Below are experts of layer 5 (counted from 0) of a mixture-of-experts language model. Rows are named router (the router's row for the expert), gate (a neuron's input weights, with its number), up (a neuron's input weights, with its number) and show model dimensions 0-255. Each number is 128 + 24 x the weight over its row's rms, rounded and kept within 0 to 255.
Before each expert's rows: a language model's description of what the expert responds to. This comes from a sample of Wikipedia text that the model never trained on.

# expert 52
Description: Capital H starting names, often fused with a preceding preposition, comma or bar: of Hamas, in Henderson, | H, Hungary, Hong Kong.
router [126 114  94 151 128 147 152 124 143  98 110 177 124 144 109 111 155 146  75 134 149 123  98 133  83 114 156 148 149 167 114 117 123 123  84 129  97  87 140 118 137 138 139 182 125 135 108 141 119 124 102 156 137  86 103 143 110 114 115 149 121 130 141 106 142 100 166  85 141  96 138 110 121 144 102 116 138 149 155 129 137 161 134 117  92 148 138 127 160 110 140 135 115  72 167 109 116 125 144 118 155 105 102  95  97 121 101 109 171 132 135 148 140 115 138 154 161 163  92 171  80 147  99 129 160 114 140 142 111 119 148 130 148 171 119 126 169 100 112 131 119 139 191 127 115 139 109  91 153 112 112 133 143  84 117 165 151 138 109 153 168 139 124 147 150  97 101 130  98 124 126 131 132 119 153 183 140 101 155 150  84 136 114 194 114 123 133 104 145 142 146 153  92 124 118 137 144 124 156 143 139 130 141 111 125 111 127 137 145  74 117 157 118 133 159 148 130 135 139 178 106  94 103 142 130 123 150 148 106 106 178 113 173 127 106 108 142 145 121 172  79 113 149 116 101  61 123 161  79 135 143 152 107 142 136 116]
gate0 [140 138  96 117 129 131 137 153 148 115  84 172 123 123 108 125 159 180 109 134 114 130  42 136  71 106 130 137  86 131  80 119 130  95 115 143 123 154 185  98 124 117 156 132 160 124 137 140 154 160 163 105 105 122 117 136  71  98  89  97 125 118 129 112  94 115 148  98 123 123 138 104 100 124 131 158 104 112 183 129 137 155 157 123 134 143 124 134 157 107 140 135 139 122 131 101 139  87 107 138 170  94  82 134 140 164 171 165 103 145 125 172 150 103 128 126 124 136 147 125 119 141 133 122 147 126 136 126 110 146 123  99 130 135 107  94 159 119 120 159 122 130 169 125 191  63 142 119 105 146  92 155 117 139  83 155 142 164 146 118 122 133 156 124 117 132  74 152 169 132 128 129 149 111 105 131 180 147 122 114 161 158 138 128 154 165 150 134 107 139 102  99 103 145 131 143 164 105 126 126 114 144 147 129 124 127 147 141 187 168 112 112 133  98 128 138 149 151 116 148 134 110 132 147  96 157 141 104 161 141 132 157  94 152 150 136 147 116 133 167  95 152 112 131 176 134 107 160 142 152 143 110 138 136 104 133]
up0 [108 111 143 107 142 130 139  91 155 143 133  84 141 129 127 174 141 132 157  83 134 125 185  97 157 135 130 116 144 144 173 152 110 130 133 116 168 101  94 151 136 127 121 166 105 162 138  86  87 126  97 168 121  84 169 106 135 115 175 119 148 145 104 160 154 127 124 130  95 129 101 119 123 139 115 105 114 108 119 125 102 106  96 160 116  99 104 137 101 114 158 165 139 156 113 144  70 157 117  96 143 149 157 145 102 121 125  94 116 104 140 142 122 132 121 118 156  87 113 128 115 140 146 154 143 118  91 126 168 131 163 135 149 102 147 152  79 115 121 110 144 117  94 144  70 180 128 123 172 125 123 144 144 128 149 128 121  94 161 116 119  89 146 143 150 146 165  95 114 133 126 146  73 170 148  88 100 133 146 102 129 137 111 112 135 101 102 134 116 119 152 185 160 115  92 101  91 125 111 127 139  80 113 132 162 138  99  99 101  94 124 136 112 154 120 140 140 141 156 111 109 147  97 120 138 128 127 151 105  91 155 145 151 107 114 111 116 130 140 102 161  94 127 130  80 101 139 143 172 128 128 174 118 104 136 110]
gate1 [131 134 175 153 106 120  78  67  91 100 159 132 107 124 135  95 185 103  90 102 107 128 145 106 128 129 108 138 136 125 135 131 135 129 117 118 125 123 131  74 129 170 117 140 123 167 129 135 133 154 146  92 133 162 148 109 130 100 116 168 133 103 104  85 168 112 139 125  84  91  74  91 125 126 163 123 158 164 132 105 107 141 151 101  96 114 101 139 118 167 138 102 132 108 120 120 130  99  79 166 176 124 185 133 122 123 144 143 164  77 101  73 143  88 144 115 122 130 152 104 134 143 145 131 119 147 150 132 100 135 131 115 127 176 153 131 154 124 127 135 140 122 104 133 111 145 109 140 112 114 138 120 145 105 144 149 134 145 127 169 162 145 136 143 113  84 162  98 161 123 117 165 117 108 118 110 141  81 118 158 142 151  97 107 108 149 108 124 147 123  98 143 130 137 120 138 157 130 135  83 116 152 145 147 128 121 141 162 132  85 103 106 130 102 105 133 134 161 106 127 109 130 136 129 104 153 122 157 129  75 137 111 154 134  97 144  72 187 126 100  99 119 105 125 147 125  99  98 104  92 105 180 150 127 137 121]
up1 [118 144  65 159 101 137 146 109 130 121 120 114 182 139 101  84 126 153 136 110 130 140  72 135 186  95  78 155 148  46 130 133 102 142 117 152 103 118 133 122 126 112 114 171 137 118 150 149 136 146 101 112 124 119 127 134 120 111 103 114 112 137 146 129 150 117 127 128 169 168 124 118 148 156 145 107 100 148 137 117 135 107 138 160 130 144 163 111 159 111 132 146 126 159 152 101 112 127 151 118 110  77 107 139 143 157 130 123  87 121 104 143 137 131 137 163 107 122 136 155 123 133 105 162 141 114 101 112 143 153 137 104  95 124 112 194 139 148 143  87 135 119 170 132 142 118 159 119 122 119 119 139 124 135 147 105  66 115 122 157 136  79 138 118 136  92 151 166 130 135 151 121 120 150 114 126 126 134 101 123 125  78 164 112 134 149 140 148 108 102 166 115 132 129 198 108 116 138 122  71 144  91 144 130 159 132 151 120 149 155 138 110 146  85 117  76 149  80 100  88 112 126 158 106 186 133 152 139 101  88 159 111  99  95  96 135 140 102 126 138 154 149  94 128 152 138 118 102 127 138 115 108 136 143  97 139]
gate2 [151 147 107 116 136 132 185 142 107 113 135 162 105 145  96 111 138 146 111 107 153 127  84 169 110 117 166 143 118 152 128 128 116 139 144 105 111 113 136 139 130 105 106 162 161  79 135 157 131 120 107 167 118 106 112 125 116 134 147 155 127 141 124  87 117 131 149 123 109 112 113 146 119 156 143 122  36 129  95 144 131 128 133 122 104 116 153 121 148 109 155 122 180 143 187  94 146 101  98 132 137 124  89  94 138 138 128 140 169 143 121 170 124 151 122 128 152 121 121  90  88 152 128 184 121 130 137 132 109 136 142 153 151  94 125 128 155 121 115 172 144 163 116 114  80 200 120 131  92 106 131 133 134 133 161 148 147 135 159 144 112 139 132 138 142 112 155 168 122 128 104 128 138 115 101 185 137 131 131 144 120 167 111 117 110 128  96 127 107 121 166 152 124 171 121 150  90 122 141 115 127 136 136 149 139 117  83 148 162 162 150 130 101 160 152 145 128  67 126 126 100  92 137 128 118 130 169 126 101  82 150 131 166 103 119 171 130 151  96  97 102 105  99 126 163 111 139 136  81 123 128 145 130 163 158  82]
up2 [ 67 119 139 126 137 115 129 129 147 108 122 140 127  99 145 189 117 118 147 119 124 117 112 135 136 146 100 147 149  69 131 168 109  98 105 156 109 102 152 156 149  97 125 146 148 149 138 133 112 143  85 136 153 165 136 115 170  91 113 109 183 155 122 146 155  69 104 187 105 114 118  87  88 125 113 128  94 132  88 142 134 142 139 133 182 144 101 117 142 115 122 109 161  89 113 170 118 146 161 135 163 141 137  91 163 119 117 159  93 132 108 127 142 128 129 138 114 133  80 122 126 133 120  93  65 101 110 160 138 132 153 117 136 147 123 112 112 149 141 121 126  96 141 137 114  94 146 134 102 124 153 148 172 164 111 131 133 121 114 139 131 159  87 133 158 159 101 179 113 141  97 151 124 121 102 158 121  98 102 146 181 118 121 148 113 164 123 102 135 156  88 118 132  88 134 113 128 125  91 126 148 128  97 156 124 142 132 140 148 124 113 122 121 109 116 101 186 108 161 139 145 165 124 126 138 141 142 178 113 191 124 145 126 144 177 118 119 152 131 161 136 138 116 113 123  98 123 156 116 117 116 125 163  87 147 146]
gate3 [ 97 125 144 142 129 138  85 102  78 133 144  77 179 136 133 119 112  95  94 134 167 129 136 139 143 137 105 186 141 165 122 116 146  98  78 111 147 103 130 182 115 118 130 148 109 151 133 148 133  86 141  87 164  87 116 122 142 124 134 155 117 150 119 132 173  99 165  92 102  94  93 142 154  81 160 139 128  95 136 113 128 116  97  89 151 128 101 117 131 156  92 188 121 112 121 144  99 139 140 125 125 138 104 160  94 137 135 116 106 139  90 120 132 160 146 130 107 122  74 134 172 106 138 153  98 128 125 132 125 144 141  91  95 116 119 104 114 122  96 126 147  70 161 124 133 114 117 164 114 133 149 135  87  96 122 116 136 159 136 110  90 120 125 119 109  97 140 108 108 134 106 102 121 137 163 118 124 113 162 110 153 138  94  97 147 146 133 131 148 136 152 146 157 126 144 103 107 147 100 162 119 159 128 146 129 104 161 138 123  90  97 134 171  84 151 103 135 167 102 121 111  81 141 119  95 135 123 131 128 102 121 106 151 163 122 145 164 105  96 138 128 146 114  91 117 130 162 112 137  99  92  99 165 126 159  97]
up3 [169 155  89 121 119 163 131 120 128 111 116  76 120 106 103 135 141 146  89 119 148 128 121 118 123 166 110 166 147 134 142 130 141 103 110  87 134 114 137 108 136 107 101 113 109 184 114 127 101 113 135 131 117  86 117  99 145 125 121 124 100 123 118 157 152 109 125  84 112 122 142 117 149 138 160 116 148 117 112 131 113 144 127  78 134 159 156 114 160 157 153 130 121 145 143 104 107 151  87 132  93 119 118 136  92 215 131 136 162 162  93 173 136 145 129 120 106 136  75 113  99 102 126 121 113 150 116 157 168 160 161 124 151 103 147 102 111 106 116  93 116 123 124 127  87 117 118 161 136 156 136 166 131  97 156 128 133 126 138 176 145 133 153 131  76 102 129  53 132 150 110 127  97 131 172 120 129 162 129  90 104 156  96 105 146 131 116 113 124 134 152 133 135 133 140 137  73 143 102 115 108 138 110 152 116 121 170 110  78 126 120 114 147 100 131  96 152 173 124 124 125  78 132 137 143 152 101 161 119  94 107 130 157 121 106 105 142 139 160 136 158 108 102 112 144 131 154  86 149  72 104  97 132 152 153  98]
gate4 [130 149 139 127 148 116 137 181 117 146 149 165 152 129  99 137 144 120 137 106 162 144 124 109 130 128 136  94 139 152 129 139 140 137 164  90 119 141 117 161 119 122 171 145 133 110 126 143  81 125 125 165 148 115 125 141 148  96 107 158 130 131 158 150 152 102 148 135 109 156 134 139 142  82 113 143 121 115 141 117 159  95 143 117 144 163 129 169 118 116 127 132 134 126  98 137 104 110  77  88 103 194 146 111 142 136 126 119 172 121 115 136  88 122  89 153 131 144 125 133 113 135 115 146 116 122 133 117 112  97 147 140 122 192 135 107 134  89 144  93 133 191 165  95 129 147 106 162 139 141 107 178  92 126  88 106  51 161 127 125 126 179  74 104 129 108 136 146 119 110 169 109 143 123 136  76 176 128 118 125  96 127 156 173 112 114 122  97  91 129 152 100 111 121 104 136 174 155 119  79 147 133 139 114 130 141 124 141 146 146 105 169 132 133 143 131 117 116 138 124 136 131 138  95 116 117 121 149 133 145  99  94 115  99 151 202  94 152 145 108 130 112 164 115 107 110 155 101 109 148 137  78 129 136  93 135]
up4 [ 95 113  96 108 132 136 140 172 140 166 100 131 136 130  98 148 154 147 127 116 152 126 116  96 129 113 125 100 126 155 154 154 123 133 123 109 138 115 117 111 104 134 150 116 114 145 124 147 102 125 150 145 146 150 112 167 122 140 136 166 124 158 138 123 119  94 123 146 109 107 121 119 133  95 117 174 101  85 121 109 120  99 128 114 180 157 155 136 128 120 172 113 135 122 114 110 148 135  90  88 109 127 157 139  84  70 116 138 130 106 143 130  73 119 132  97 118 143  99 120 138 144  64 144 126 136 122 104  78 109 123 144 116 162 136 100 108 117  98 155 106 157 140 136 118 143 132 113  89 127 149 135 135 126 140 129  64 117 135 116 104 128  84 109 120 121 172 155 115 154 146 155 127 123 188 102 159 145  92 145  81 117 100 128 156  91 131  89  84 148 168 134 149 126  81 148 111 170  91 135 155 111 130 115 133 155 162 119 135 129 130 148 113 107 114 168 151 119 157 119 101 117 146  76 126 130 149 120 105 141 142 112 156 127 137 124 154 175 144 125 208  91 154 162  80 117 146  84 118 154 152 114 110  98  98 142]
gate5 [124 133 137 127 130 150 123 131 119 111 121 136 123 150  93 140 135 107 111 135 156 125 129 163 107 142 108  97 188 145  95 192 153 121 175 129  78 113 187  98 173  85 123 102 185  95 129 124 139 168 129 137 156 135 128 153 100 142 173 112 104 129 102 138 147  79 180 128 158 123 161 128 153 143  98 139 166  95 104 141  82 142 165 139 109 122 131 103  85 148 157 174 130  81 123 151  97 124 125 122 125 115 127 141 125 101 134 133 142 161 137 165  91 108 186 116 100 110 133 135 147 184 128  94 117 117 127 115 148 107 142 134  94 152 130 117 152 143 101 131 129 128 145 155 158 148 100 145  95 156 133 132 140 168 129 115 148 110 153  92 135 148 153  94  97 124 123  92 144 115 109 122 130  95 170 127 131  91 111 131 142 140 150 135 124 140 163 149  97 157 131 122 156  80 141 140 151 120 146 123 116 141 145 165 131  92 130 126 121 127 105 130 126 118 156 146 133 167 132 134 120 157 135 100 170 116 127 135 133  72 139 108 124 150 169 106 125 166 166 168 127 142 144 126 117  82 141 155 115  95 121 136 106 142 110  96]
up5 [151 133 128 126 137 155 150 118 112 153 154 111 131 117 171 124 118 136 144 120  99 110 137 102 111 118 149 155  64  84 111 124 132 137  94 167 167 143 120 110  81 185 127 119  57 151 134 121 135 101 137 107 153 109 130 129 132 106  94 141 117 120 125 131  91 164 121 136  82 128 149 123 106 114 103 157 129 170 131  99 140 140 142  80 157 124 109 130 140 147 143 140 111 162  67 133 162 109 168 138 132 163 162 125 111 156  91 129 105 113 109 119 126 147  94 132 188 128 103 115 135 149 111 116 121 104  95 155 116 128  75 144 134 123 124 135 103 117 148 111 103  92 104 103 100 105 138 148 136 101 157  77 118  91 121 149 123 112 121 168 100 105 156 167 164 140 131 160 130 155 156 111 147 145 122 122 134 141  85 112 111 116 122 122 132 140 160 123 157 112 122 140 105 128 100 117 130 148 161 173 169 141 134 130 122 127 109 147 119 104 135 133 133 159 114 114 170 130 124 126 152  92 125 115 112 146 144 124 109 139 103 145 153 165  94 173  65 132  79 104 135 128 133 145 184 146 158  93 186 149 128 102 156 134 109 157]